Weights of a small mixture-of-experts language model, trained from scratch on English Wikipedia: 48 experts in each of 9 layers, 128 SwiGLU neurons an expert.
Below are experts of layer 5 (counted from 0) of a mixture-of-experts language model. Rows are named router (the router's row for the expert), gate (a neuron's input weights, with its number), up (a neuron's input weights, with its number), down (a neuron's output weights, with its number) and show model dimensions 0-127. Each number is 50 + 10 x the weight over its row's rms, rounded and kept within 0 to 99.
After each expert's rows: "gets" lists some tokens that make up at least twice as much of what it gets as of all text; "comes before" lists some tokens at least twice as common just after its tokens as in all text. This comes from a sample of Wikipedia text that the model never trained on. Tokens count by the router's weight.

# expert 26
router:66 48 68 68 44 51 49 60 46 46 49 54 54 53 46 52 44 56 65 33 53 52 44 54 49 52 55 59 49 48 44 53 44 52 64 53 40 41 54 57 49 45 57 55 49 62 56 51 22 53 62 62 60 61 63 36 54 52 35 42 36 62 41 18 31 67 48 57 66 28 70 49 51 59 53 56 36 48 53 54 42 54 59 54 46 48 38 30 50 33 41 61 56 45 59 37 55 52 48 38 59 60 44 35 51 49 36 37 58 42 49 44 50 39 58 67 43 36 72 37 55 57 63 46 57 53 52 56
gate3:48 42 44 59 51 42 48 54 50 37 48 55 52 74 54 49 54 48 47 40 47 42 47 57 54 47 52 65 59 50 52 63 41 37 50 34 66 46 59 60 54 64 44 40 37 44 46 38 43 57 64 58 67 39 59 45 55 35 53 42 47 53 60 41 51 58 46 61 49 42 27 50 38 63 60 62 53 44 44 55 42 56 66 41 52 35 41 35 71 53 47 61 41 48 44 42 64 47 46 63 51 52 69 55 56 60 53 39 53 37 60 31 65 33 43 59 36 18 30 36 62 62 55 41 49 51 55 62
up3:54 42 69 50 64 56 43 62 51 38 45 29 53 55 39 47 45 62 58 38 48 44 36 35 40 71 55 62 53 42 59 71 62 41 70 57 43 49 53 53 44 54 39 50 44 53 42 44 46 51 45 64 48 60 56 51 50 48 66 63 42 73 51 35 61 56 63 68 53 41 55 56 62 58 31 58 44 61 32 48 64 59 43 56 58 37 70 54 45 42 33 41 57 58 53 68 51 33 56 54 46 42 66 56 52 71 46 51 39 51 58 55 41 53 43 54 39 53 46 45 57 49 50 53 60 46 48 75
down3:66 55 50 34 43 55 44 54 49 54 42 62 52 58 59 27 55 51 63 55 49 50 43 62 55 48 59 61 49 47 53 55 36 51 52 53 60 61 55 52 48 46 53 59 47 46 68 60 54 51 49 45 52 66 22 53 58 48 41 65 53 55 34 54 57 50 55 59 51 59 51 41 69 52 54 58 48 48 51 53 61 59 32 51 40 63 30 70 41 35 41 76 44 72 40 40 63 63 45 60 49 58 68 63 60 38 47 51 30 57 51 40 45 31 69 46 48 65 47 51 41 42 52 57 41 48 48 72
gets: " 19", " 18", "00", "19", "18", "000"
comes before: ",", ".", " |", ")", "″", "%"

# expert 37
router:32 49 39 40 73 35 51 51 36 52 56 56 45 58 28 40 59 59 66 31 48 42 46 40 61 59 57 57 43 47 61 55 55 42 62 41 54 43 38 46 41 47 61 37 44 55 42 39 45 38 28 52 47 38 44 42 73 58 69 58 56 47 40 47 47 67 42 57 25 54 47 30 53 48 52 53 57 44 49 53 70 40 61 61 55 50 33 46 51 52 49 41 56 54 52 45 34 49 68 55 71 63 46 44 50 61 58 57 54 59 37 44 58 42 41 41 56 53 53 44 52 56 69 52 56 51 50 70
gate2:59 56 56 45 49 38 34 38 54 28 53 43 57 49 49 50 57 52 52 48 46 20 46 63 73 46 40 47 45 47 49 58 51 55 49 60 56 62 43 59 61 44 39 39 56 72 46 44 28 27 54 43 39 33 63 58 49 44 21 55 50 55 63 49 43 40 50 56 59 56 34 58 54 33 40 34 50 42 39 63 61 55 65 67 48 56 48 62 38 41 52 57 44 46 58 54 44 47 54 36 50 39 48 50 49 64 42 49 48 52 43 68 29 50 58 40 49 48 43 54 47 58 51 45 58 72 44 47
up2:46 45 48 52 55 54 56 63 35 43 33 46 55 54 40 42 52 44 40 48 48 42 54 47 57 52 35 52 48 41 46 52 41 73 56 52 59 66 57 52 42 62 39 38 36 48 36 82 35 63 27 45 49 52 54 45 49 42 49 51 49 48 55 40 63 61 79 40 51 60 47 49 59 42 21 43 72 59 48 59 45 23 56 41 52 47 56 60 45 47 60 49 39 46 47 61 46 44 48 70 52 41 60 52 53 53 50 42 58 56 47 60 47 55 62 50 35 50 45 42 42 47 56 66 63 59 36 61
down2:55 44 40 57 50 72 50 51 38 42 31 67 60 52 74 64 56 56 48 57 54 55 51 55 59 47 50 51 52 76 62 45 46 52 45 47 55 43 29 37 47 49 47 51 50 48 53 43 57 52 40 58 53 46 29 48 66 52 49 41 78 51 51 69 54 40 32 35 33 39 40 53 52 60 56 47 39 68 68 52 39 47 56 61 59 48 73 59 43 57 34 63 55 32 62 45 56 51 42 52 51 60 47 40 50 51 60 56 50 66 44 52 58 37 42 50 55 55 53 50 63 63 43 61 38 66 49 40
gets: " in", " of", " by", " at", " from", " during"
comes before: " the", " 19", " a", " his", "ten", " 18"

# expert 21
router:33 54 42 56 32 60 50 61 42 53 38 42 35 61 49 37 54 53 51 38 57 63 53 52 50 47 45 39 47 31 59 43 51 52 48 40 56 56 44 70 61 48 43 66 52 59 59 33 58 49 61 48 52 65 56 57 46 54 37 63 36 28 56 54 51 50 43 70 49 50 57 27 47 43 53 54 61 56 35 53 58 35 38 34 18 57 60 47 67 53 41 52 55 42 57 59 51 58 64 55 53 51 75 30 61 42 50 36 32 47 54 57 52 55 61 50 42 56 37 51 39 52 51 48 44 56 62 57
gate9:42 35 55 59 64 56 38 66 42 60 51 60 49 52 58 68 44 36 67 57 68 58 48 60 48 60 64 39 63 54 61 47 54 64 30 49 57 47 41 56 53 46 52 49 56 37 30 38 40 34 55 58 55 35 53 51 61 51 44 75 36 46 59 40 47 62 48 50 36 67 51 38 50 49 50 59 60 62 53 51 67 45 46 44 57 44 37 43 29 43 42 36 57 55 56 39 51 39 57 49 37 54 53 47 44 37 59 49 34 45 56 65 63 43 28 46 47 41 43 50 63 65 50 42 42 44 71 41
up9:41 12 45 48 53 41 62 41 46 58 50 38 52 55 48 59 28 44 43 62 52 56 69 47 46 48 52 74 47 51 65 40 60 37 38 48 39 55 40 61 54 55 31 29 55 58 53 43 47 51 32 37 48 39 48 70 30 43 55 48 34 38 40 54 47 49 53 41 43 59 54 47 39 54 48 40 45 57 58 41 28 48 40 49 46 54 60 48 40 41 58 43 49 43 53 46 35 55 52 61 38 43 48 59 43 62 56 62 47 58 42 69 54 53 54 38 66 58 39 60 47 58 55 51 51 34 36 59
down9:50 44 50 35 71 54 67 47 38 61 47 44 61 37 56 50 52 52 49 72 65 48 56 45 50 49 62 52 52 55 61 50 32 61 37 40 59 65 51 52 31 44 39 52 49 31 48 47 28 40 60 49 58 62 52 53 61 38 49 46 48 51 59 55 72 52 47 60 69 30 46 62 44 44 57 37 42 42 66 47 68 63 45 59 53 46 44 64 39 64 71 60 67 37 66 42 37 33 64 57 49 36 51 44 46 54 53 44 61 57 47 57 42 45 54 60 52 53 49 40 53 56 37 63 45 56 49 60
gets: "im", "al", "es", "ron", "way", "em"
comes before: "s", "ic", "ing", "ical", "ated", "k"

# expert 32
router:50 43 51 64 45 54 59 66 55 52 51 54 37 38 29 48 38 46 52 54 54 52 30 53 40 52 64 39 55 39 41 51 33 48 50 51 50 43 43 55 46 59 57 64 54 25 37 49 55 55 46 60 45 46 34 38 64 59 53 51 49 46 48 44 51 46 41 40 38 51 45 45 51 58 77 57 38 48 57 42 40 43 52 68 54 46 61 54 42 64 57 51 60 62 33 57 39 59 50 68 44 45 58 65 33 63 50 28 39 47 73 64 51 34 28 43 59 58 57 68 51 43 30 52 38 47 52 44
gate4:55 38 54 45 52 53 42 34 57 56 35 39 54 33 55 50 50 44 53 41 52 41 34 55 47 28 38 28 63 41 39 56 33 37 71 46 54 25 76 47 41 47 42 55 65 45 45 39 40 60 39 52 35 61 40 40 50 65 63 66 43 51 36 60 44 62 56 59 30 40 49 41 37 47 54 57 35 19 62 55 50 49 42 58 40 46 55 60 51 49 55 56 27 62 60 54 42 47 51 55 41 53 57 48 46 48 45 59 44 54 48 49 51 63 58 51 61 42 57 42 48 52 44 58 53 55 43 49
up4:41 48 66 39 60 49 42 49 46 64 45 70 54 59 50 59 55 32 49 47 34 57 57 63 47 53 48 65 61 35 53 48 37 41 53 48 61 41 67 37 55 56 33 42 43 48 54 32 32 55 47 58 60 56 62 33 52 51 57 57 66 64 38 48 30 53 60 56 38 26 54 52 66 54 49 75 59 30 42 59 50 47 54 42 52 40 68 52 59 44 58 38 46 47 54 62 48 54 57 53 39 47 55 49 54 73 34 66 50 69 49 47 39 55 50 35 40 46 53 48 41 61 54 45 55 48 45 38
down4:51 52 40 34 51 35 55 34 50 61 60 44 53 48 55 34 40 59 63 50 56 51 56 51 52 51 45 54 45 47 52 32 45 65 64 52 72 37 39 35 58 60 44 49 59 74 70 50 63 40 37 55 56 46 32 67 50 46 63 52 37 40 45 48 43 56 49 56 31 52 48 59 54 56 54 61 43 32 44 51 43 31 52 35 42 40 54 48 42 59 66 44 47 59 66 74 42 47 39 38 42 52 49 40 47 50 58 46 51 63 37 49 47 62 69 57 69 47 33 62 46 47 55 61 42 39 53 34
gets: " Ch", "\n", " K", " G", "---|---|---|---|", " C"
comes before: "\n", "-", "u", "us", "en", "in"

# expert 42
router:41 35 30 57 58 56 53 39 32 64 55 53 66 62 45 54 57 52 53 37 46 42 37 33 49 39 50 46 46 50 62 51 29 65 55 40 54 58 38 53 63 40 60 42 61 69 61 55 59 49 56 49 47 59 54 56 58 46 41 50 66 44 38 52 40 32 55 73 37 43 59 42 34 65 57 62 54 49 54 45 40 57 59 53 44 43 53 44 67 57 49 47 44 42 51 58 46 50 70 37 52 55 53 58 63 49 51 61 34 52 26 62 43 68 58 38 43 57 51 40 60 46 64 59 60 42 34 69
gate6:64 56 50 65 54 44 53 56 50 67 47 67 51 68 50 51 50 42 58 59 40 33 60 38 57 44 44 66 40 42 63 73 54 66 47 55 56 47 63 64 48 27 49 53 56 45 55 66 56 49 55 67 40 56 56 57 45 55 55 38 47 48 54 50 44 52 53 50 47 44 44 71 47 44 56 58 53 48 35 51 60 37 58 67 51 62 49 38 65 36 69 51 55 61 52 36 43 41 39 72 39 76 70 57 39 52 52 47 46 64 43 42 59 52 44 55 38 57 64 46 47 44 70 58 57 45 35 39
up6:38 52 56 52 39 41 43 72 46 56 60 36 36 39 31 59 54 58 42 51 69 52 66 64 54 62 85 44 47 59 41 37 45 45 50 50 28 35 57 59 59 46 69 41 44 47 34 47 46 58 24 43 74 69 50 53 57 59 44 55 44 42 36 54 48 59 41 38 55 40 55 56 50 48 57 31 55 58 51 40 54 54 52 34 59 54 56 56 47 55 44 46 47 50 49 65 41 42 54 36 45 49 68 41 38 40 40 52 58 50 46 47 49 47 53 51 51 53 37 67 48 36 48 54 46 38 51 38
down6:41 40 48 53 42 40 45 55 49 51 56 53 48 43 60 53 41 44 57 52 67 43 52 61 44 40 58 66 52 44 36 57 59 52 41 67 49 57 56 73 56 57 48 48 44 67 72 50 56 61 37 56 47 42 60 34 44 49 52 62 59 48 62 41 42 47 46 40 55 72 50 50 40 54 61 71 37 31 45 46 52 53 53 39 20 57 53 44 46 37 52 43 49 37 52 40 58 69 49 47 36 63 61 58 31 57 45 47 45 40 66 55 38 53 70 78 62 58 54 48 51 57 41 69 40 58 54 52
gets: " to", " for", " into", " ", " be", " with"
comes before: " the", " a", " be", " to", " his", " re"

# expert 16
router:54 47 65 35 48 35 40 54 49 64 41 41 50 61 47 70 50 44 45 44 46 49 45 58 65 47 74 41 40 36 62 38 25 37 41 42 63 42 60 62 25 49 45 32 32 51 75 56 52 44 50 52 49 52 59 52 46 49 40 64 53 53 44 54 40 51 48 40 58 42 45 51 48 56 47 42 51 42 45 57 50 55 56 58 53 54 41 50 49 27 44 67 59 48 58 51 46 41 39 52 27 64 57 53 44 61 41 60 38 54 40 50 51 71 33 51 56 38 45 48 64 47 63 55 34 57 49 71
gate8:50 39 53 58 50 52 63 47 64 53 64 52 46 58 54 72 47 55 51 45 52 33 56 38 63 52 64 48 50 52 57 68 37 43 46 56 42 49 32 63 41 61 51 32 55 31 57 42 61 50 55 44 49 27 46 63 53 49 61 38 32 36 48 55 55 44 66 40 49 54 55 48 44 41 50 51 50 38 44 44 41 71 60 49 50 46 60 56 67 43 26 46 53 54 58 50 39 52 48 30 50 57 49 39 53 36 74 63 47 58 36 52 50 72 77 54 57 41 45 60 38 51 57 64 39 53 46 50
up8:51 38 66 49 44 40 47 53 61 57 41 63 58 42 52 52 45 61 53 46 59 49 48 50 49 60 49 45 59 48 48 37 61 52 48 59 46 43 48 45 71 43 41 39 43 56 50 57 55 57 44 56 45 38 59 43 50 37 60 37 36 52 41 43 46 52 33 48 57 73 49 52 43 51 39 49 51 39 53 72 63 38 53 68 48 64 50 41 35 45 51 46 52 40 58 29 36 46 50 61 54 75 70 34 34 51 52 52 79 33 50 54 56 24 40 40 24 50 47 49 56 46 43 45 43 44 72 44
down8:58 57 55 43 47 43 55 48 56 60 55 49 64 40 50 45 48 43 52 63 47 48 32 50 62 51 38 60 51 55 43 56 52 65 32 44 50 43 55 34 45 35 57 40 27 44 52 51 38 53 52 44 56 36 51 47 66 59 49 51 45 49 47 46 58 41 38 35 47 57 49 62 64 58 63 64 41 68 43 74 57 75 54 33 78 59 51 64 62 39 45 45 72 37 58 56 51 46 66 53 58 29 43 35 46 36 48 44 41 47 35 61 49 49 42 36 38 42 64 47 44 36 55 63 49 53 54 49
gets: " first", " one", " two", " other", " most", " three"
comes before: " of", " ", "th", " time", " year", " years"

# expert 46
router:54 34 58 35 49 48 60 34 39 64 64 43 67 38 45 72 70 61 46 45 56 42 42 45 50 39 28 41 52 57 60 50 64 40 48 41 66 54 45 46 61 59 45 35 45 60 55 41 44 34 44 48 52 56 47 61 57 53 47 53 57 42 38 44 40 42 60 39 48 40 39 58 47 59 52 46 44 47 48 65 52 51 32 55 59 57 56 43 40 55 41 50 45 43 49 46 57 51 69 62 63 61 51 53 36 70 54 64 62 37 26 59 60 34 49 54 47 53 35 44 18 60 61 51 50 48 42 53
gate3:62 57 52 57 47 48 50 59 43 65 31 55 64 61 50 71 56 36 53 68 45 43 44 54 55 49 54 66 49 50 42 46 50 44 32 53 54 39 66 36 33 47 55 49 35 41 45 48 33 55 53 71 50 53 46 56 56 37 38 53 64 71 37 39 49 48 55 41 53 50 51 48 51 44 40 64 60 43 42 52 31 56 49 56 53 47 48 41 41 44 63 67 46 39 72 46 55 50 64 51 40 51 46 41 40 53 39 46 50 26 44 41 47 25 33 53 67 56 52 50 54 58 55 43 31 66 54 29
up3:57 39 58 52 43 50 53 46 60 41 32 58 46 64 42 52 49 33 55 42 29 50 45 53 37 49 56 55 30 56 46 37 39 53 47 53 46 49 60 34 45 46 37 62 36 42 50 67 43 53 41 58 49 66 54 59 29 55 25 51 66 62 47 55 64 45 66 53 52 69 64 44 36 30 49 47 39 37 30 59 43 57 44 42 51 61 45 41 43 25 41 53 32 53 58 41 52 59 63 51 50 63 43 39 44 62 46 51 48 61 43 46 44 46 45 70 33 46 52 51 53 44 60 44 45 65 52 45
down3:47 51 54 50 52 48 53 72 43 61 35 70 58 39 51 61 76 54 37 46 50 54 51 59 53 50 45 37 57 51 43 59 45 37 43 36 42 50 55 71 26 53 40 50 45 39 56 29 48 58 52 48 52 56 48 50 76 47 59 49 46 67 50 61 55 47 52 49 41 45 26 59 61 64 42 55 47 65 57 44 49 45 48 48 57 72 48 54 62 62 66 50 45 46 42 48 48 39 15 62 42 50 53 42 60 60 46 46 36 43 57 38 46 47 47 45 51 29 52 44 56 60 37 47 41 57 62 51
gets: "ing", " on", " with", "ning", " to", "ting"
comes before: " the", " a", " to", " his", " in", "=="

# expert 27
router:59 47 43 44 54 54 39 41 50 46 46 31 64 44 62 43 36 42 63 48 42 53 40 64 47 65 25 56 49 34 41 65 59 49 51 48 42 38 53 70 49 42 44 46 59 44 34 64 39 61 54 58 61 40 41 52 37 52 57 56 41 64 64 46 29 47 43 41 60 47 69 46 41 55 34 30 59 61 50 41 41 30 55 57 45 59 55 60 45 55 51 61 66 51 49 62 48 30 41 56 59 43 52 48 41 46 57 37 33 45 41 29 65 49 61 51 46 63 59 50 49 58 51 47 60 69 48 58
gate5:56 43 39 50 51 47 54 66 47 57 53 62 46 38 50 55 55 40 49 52 60 53 35 33 56 57 50 64 44 29 47 58 55 53 56 41 64 63 43 46 30 52 55 37 54 45 25 52 32 61 44 52 56 43 62 39 74 65 35 69 50 48 50 52 26 49 49 49 51 55 57 56 63 35 51 53 40 41 41 44 41 44 45 64 48 36 31 52 37 44 41 47 46 56 48 57 42 54 48 30 51 50 60 56 47 42 55 69 57 63 42 33 50 52 40 70 33 44 35 42 63 50 54 56 36 30 47 43
up5:48 76 56 36 54 57 48 61 51 45 63 42 56 42 34 32 45 60 57 37 69 42 47 35 42 45 50 58 53 56 49 53 59 41 64 60 60 50 47 50 56 44 50 46 62 38 36 45 49 46 71 72 57 45 52 51 44 46 51 63 50 45 42 35 51 55 20 62 48 50 45 66 63 52 63 56 50 44 43 41 34 42 48 66 53 72 53 45 40 50 61 52 73 51 45 50 44 43 75 43 56 36 43 47 43 70 41 44 40 40 45 41 31 53 50 46 68 38 45 53 53 49 55 54 51 60 47 58
down5:43 46 53 51 33 58 54 39 54 61 56 32 24 49 47 27 51 42 57 36 58 34 65 51 55 48 48 47 41 42 54 48 34 68 62 67 61 55 57 46 46 49 43 34 39 59 63 48 54 40 55 39 29 50 43 67 48 41 52 42 49 59 48 52 43 46 49 37 53 47 53 64 41 69 53 49 42 45 36 53 39 64 43 48 49 52 47 49 43 47 43 32 36 46 63 50 61 74 34 41 34 42 60 64 67 43 50 63 69 54 68 43 54 55 54 58 68 46 51 41 59 36 53 61 48 44 49 47
gets: "an", " part", "ed", "tor", "act", "if"
comes before: "ic", "ed", "ia", "y", " of", "ical"

# expert 0
router:59 59 42 47 45 66 45 62 61 48 55 38 39 52 59 31 48 64 21 60 59 59 55 53 45 59 52 46 41 59 33 40 59 53 55 49 53 63 34 35 56 44 38 63 51 59 39 61 59 61 61 55 65 54 50 56 55 60 43 41 52 49 58 56 64 31 50 34 67 63 44 62 43 55 52 42 61 67 42 52 36 54 42 47 61 57 62 61 48 57 52 58 41 38 40 38 52 65 31 56 53 39 41 72 49 60 41 42 57 52 63 75 43 40 47 53 57 50 42 57 44 54 34 38 61 42 47 45
gate7:54 54 40 63 56 49 46 49 42 58 58 57 56 55 53 71 37 52 47 37 57 38 24 64 65 46 51 32 54 40 39 42 54 40 51 43 35 54 60 52 40 50 57 65 44 49 61 50 45 29 68 77 43 62 46 37 42 40 42 53 59 49 45 39 52 48 43 40 46 45 46 57 44 40 48 56 45 71 52 73 39 42 51 41 43 69 42 50 37 54 55 57 48 64 66 46 44 50 61 59 50 69 61 53 51 27 55 56 65 55 41 41 41 46 42 57 53 49 52 37 59 45 45 47 45 25 43 63
up7:42 63 52 29 53 29 58 41 38 42 49 52 28 64 44 60 38 48 48 46 54 67 53 43 60 63 66 43 54 48 54 51 50 43 45 49 68 44 34 50 66 38 48 38 50 56 63 39 69 67 31 31 43 50 55 60 41 41 46 63 54 60 50 33 59 59 61 43 40 60 42 39 49 49 49 45 51 47 53 56 51 32 66 46 50 73 44 51 57 50 38 60 52 50 48 50 50 69 57 58 45 55 33 51 37 61 39 67 46 44 39 55 57 60 56 56 53 43 30 68 56 62 46 60 41 54 53 60
down7:39 57 51 56 54 47 55 59 46 48 53 61 44 38 49 44 54 30 32 45 41 62 51 46 49 46 62 55 43 47 54 47 55 69 46 47 67 49 53 62 74 58 49 42 59 58 74 43 58 62 50 37 70 54 47 46 54 49 42 38 52 45 54 56 52 60 40 59 60 60 48 56 50 47 42 47 67 74 56 56 38 38 48 50 55 58 60 60 41 54 23 53 62 43 59 75 35 68 48 35 37 55 59 60 43 43 54 62 49 36 35 43 53 49 35 49 57 40 62 60 60 59 45 61 67 43 44 68
gets: " ", "5", " 1", " 6", " |", "6"
comes before: " |", ".", "–", ",", "%", ";"

# expert 40
router:50 52 46 70 46 47 52 40 40 55 54 56 49 54 39 47 61 30 54 32 54 57 35 47 60 26 66 35 66 50 60 41 45 57 56 45 46 34 60 55 63 49 66 43 51 48 47 53 36 33 35 48 54 54 47 52 45 39 27 54 65 64 28 49 50 65 47 49 34 42 41 50 64 40 46 58 44 47 50 52 64 55 52 47 51 48 46 41 60 54 32 37 63 51 57 39 40 45 59 35 24 50 63 47 54 47 40 66 53 43 51 43 47 60 29 52 46 57 59 41 70 55 61 48 60 39 51 53
gate7:57 59 51 60 48 51 26 56 53 62 47 36 41 45 48 36 45 57 47 51 46 54 82 49 50 34 54 51 43 71 39 34 40 42 47 50 41 69 48 60 55 59 68 39 59 38 58 53 35 60 68 52 55 35 56 52 63 51 59 55 56 54 55 40 38 50 70 44 48 41 46 34 49 64 69 38 57 57 39 46 41 44 66 49 53 51 62 46 53 65 51 49 56 41 34 69 53 33 55 58 68 45 64 54 69 51 55 51 41 40 39 53 42 36 61 52 51 47 41 55 38 44 60 56 47 45 46 42
up7:47 59 41 55 54 48 59 64 56 50 62 60 45 58 46 56 51 48 47 43 43 45 47 40 45 50 37 64 37 38 35 58 69 52 39 56 61 40 47 63 46 39 35 62 49 70 68 42 50 47 51 56 35 51 48 55 57 59 42 43 68 30 51 34 48 49 50 48 34 50 66 46 55 38 38 39 49 50 61 59 52 34 57 62 49 53 45 48 17 51 52 24 52 54 47 71 42 39 48 44 51 42 41 46 40 54 64 51 46 45 31 50 35 62 42 62 75 45 51 57 43 38 45 33 42 56 58 55
down7:40 48 58 27 51 52 55 36 51 43 55 65 47 54 32 55 58 31 36 28 43 72 56 54 49 45 58 44 54 54 46 47 61 47 36 39 61 47 52 53 62 58 55 52 63 56 51 42 50 52 60 54 48 48 37 65 51 50 61 47 53 40 52 57 34 56 49 44 35 55 59 47 58 64 63 48 44 53 49 44 54 33 32 64 58 30 28 55 38 48 45 37 61 36 29 51 54 54 46 48 31 39 72 46 52 56 40 48 46 68 38 56 48 61 48 68 32 37 47 58 54 44 51 33 57 52 35 45
gets: ",", " that", " he", ".", " it", " which"
comes before: " was", " the", " he", " is", " and", " it"

# expert 15
router:59 58 41 45 45 66 46 61 60 48 55 38 42 52 60 30 51 63 19 62 58 59 54 53 46 61 49 45 43 59 32 40 60 55 55 50 51 63 35 34 56 45 39 65 53 57 39 63 57 63 60 52 63 53 47 56 55 60 46 42 51 49 60 58 64 31 51 34 65 62 44 62 43 55 50 42 58 68 43 52 37 53 41 46 65 58 62 60 46 56 53 60 40 35 42 41 51 63 32 57 54 39 41 71 48 59 41 42 59 57 62 74 42 40 47 52 59 51 41 59 42 54 36 36 59 42 47 44
gate4:54 47 53 38 51 44 48 34 46 46 58 53 68 45 27 64 57 34 68 38 52 54 47 51 58 36 45 50 55 44 64 63 38 50 27 51 53 37 67 67 49 35 46 29 48 44 46 47 49 38 40 48 43 54 63 51 58 55 52 60 58 45 44 41 35 59 59 54 35 47 54 39 53 28 57 56 55 27 65 44 57 37 56 52 19 53 44 48 61 51 50 45 58 55 54 55 41 39 62 44 40 53 70 36 40 46 49 58 38 41 52 42 57 64 39 59 45 60 58 41 43 39 61 54 36 54 51 58
up4:30 52 38 38 46 42 36 49 69 60 54 41 56 39 62 56 44 38 41 62 45 48 62 69 50 44 59 49 59 64 53 49 59 51 66 53 58 53 55 43 58 48 53 40 46 71 39 61 49 52 35 53 50 55 39 42 43 65 70 41 37 64 48 42 50 56 37 38 45 50 61 66 34 48 33 41 64 56 62 73 42 45 47 59 54 40 53 43 44 50 39 54 46 69 59 53 54 37 47 32 64 57 32 57 48 39 67 62 71 54 48 33 52 59 55 61 49 55 44 50 63 47 50 55 45 33 50 54
down4:58 62 55 50 62 38 42 41 43 45 59 55 51 43 67 74 48 45 48 35 54 58 48 39 74 37 40 27 49 44 65 47 28 48 40 64 63 55 35 54 60 51 51 38 59 56 46 42 75 56 44 45 31 58 49 50 72 50 58 59 55 47 54 50 36 48 54 62 72 53 44 53 42 53 42 36 59 40 50 59 56 51 37 64 37 55 60 39 30 43 29 46 45 39 56 44 62 46 52 55 55 47 54 61 61 43 56 32 39 46 66 45 40 52 56 57 63 58 50 49 55 59 46 58 54 41 46 57
gets: "\n", " Bo", "ia", " Li", " 19", " Go"
comes before: "|", " |", "-", "–", "h", "–19"

# expert 36
router:43 59 51 46 46 57 61 49 49 50 43 42 41 38 36 51 60 39 44 42 37 64 38 44 35 45 53 38 39 52 59 43 46 35 45 39 54 58 44 47 63 37 69 39 55 47 48 39 48 69 29 59 47 47 59 62 56 53 54 45 58 52 30 52 56 47 62 63 52 57 33 65 53 65 47 68 50 53 55 63 38 56 66 55 53 27 55 38 50 46 45 57 58 39 48 52 72 48 51 45 54 58 38 47 70 34 46 44 32 32 42 60 56 34 38 58 63 48 59 31 56 40 58 49 68 49 54 38
gate6:44 52 49 62 57 43 53 52 62 42 37 54 60 51 43 63 53 51 63 48 55 36 34 44 45 56 44 50 56 55 60 51 44 31 53 42 52 45 46 61 45 39 33 75 43 76 54 39 55 48 42 52 62 40 48 41 34 25 33 45 66 63 60 51 34 49 46 60 60 53 56 39 55 62 36 73 40 60 36 40 55 57 59 42 44 52 53 36 49 54 51 55 49 44 34 32 34 66 50 36 43 54 41 47 54 40 61 44 41 61 58 52 44 48 41 53 34 57 63 43 53 46 54 68 51 73 60 52
up6:43 70 31 60 53 56 41 58 63 57 63 57 43 65 44 54 39 56 49 54 24 43 43 28 56 44 43 56 52 51 27 40 61 50 63 56 52 58 60 50 55 56 57 49 43 57 39 63 38 50 32 42 64 48 64 62 53 39 57 64 38 43 70 52 44 42 53 47 45 59 49 43 55 54 43 57 48 51 40 67 49 45 55 57 48 39 53 66 45 67 43 36 45 55 61 65 49 39 30 39 64 49 59 45 61 46 75 38 53 46 33 49 59 33 62 52 39 56 54 49 35 37 58 57 46 48 55 49
down6:59 57 57 49 44 43 50 39 60 43 51 50 39 63 57 56 49 49 42 57 43 51 48 39 41 29 60 29 62 41 39 52 55 58 37 48 35 39 69 49 57 33 39 38 50 36 55 48 38 42 58 41 50 48 46 38 49 63 48 68 43 58 48 25 49 71 59 34 49 64 54 52 67 33 55 63 59 61 44 48 42 50 65 70 56 50 48 64 71 51 69 47 59 50 38 47 39 47 54 59 30 41 57 41 58 55 45 57 48 49 52 59 50 49 35 45 42 43 38 68 37 40 67 56 44 49 49 59
gets: "s", "ed", "es", "ated", "d", "ies"
comes before: " in", " to", " by", ",", ".", " the"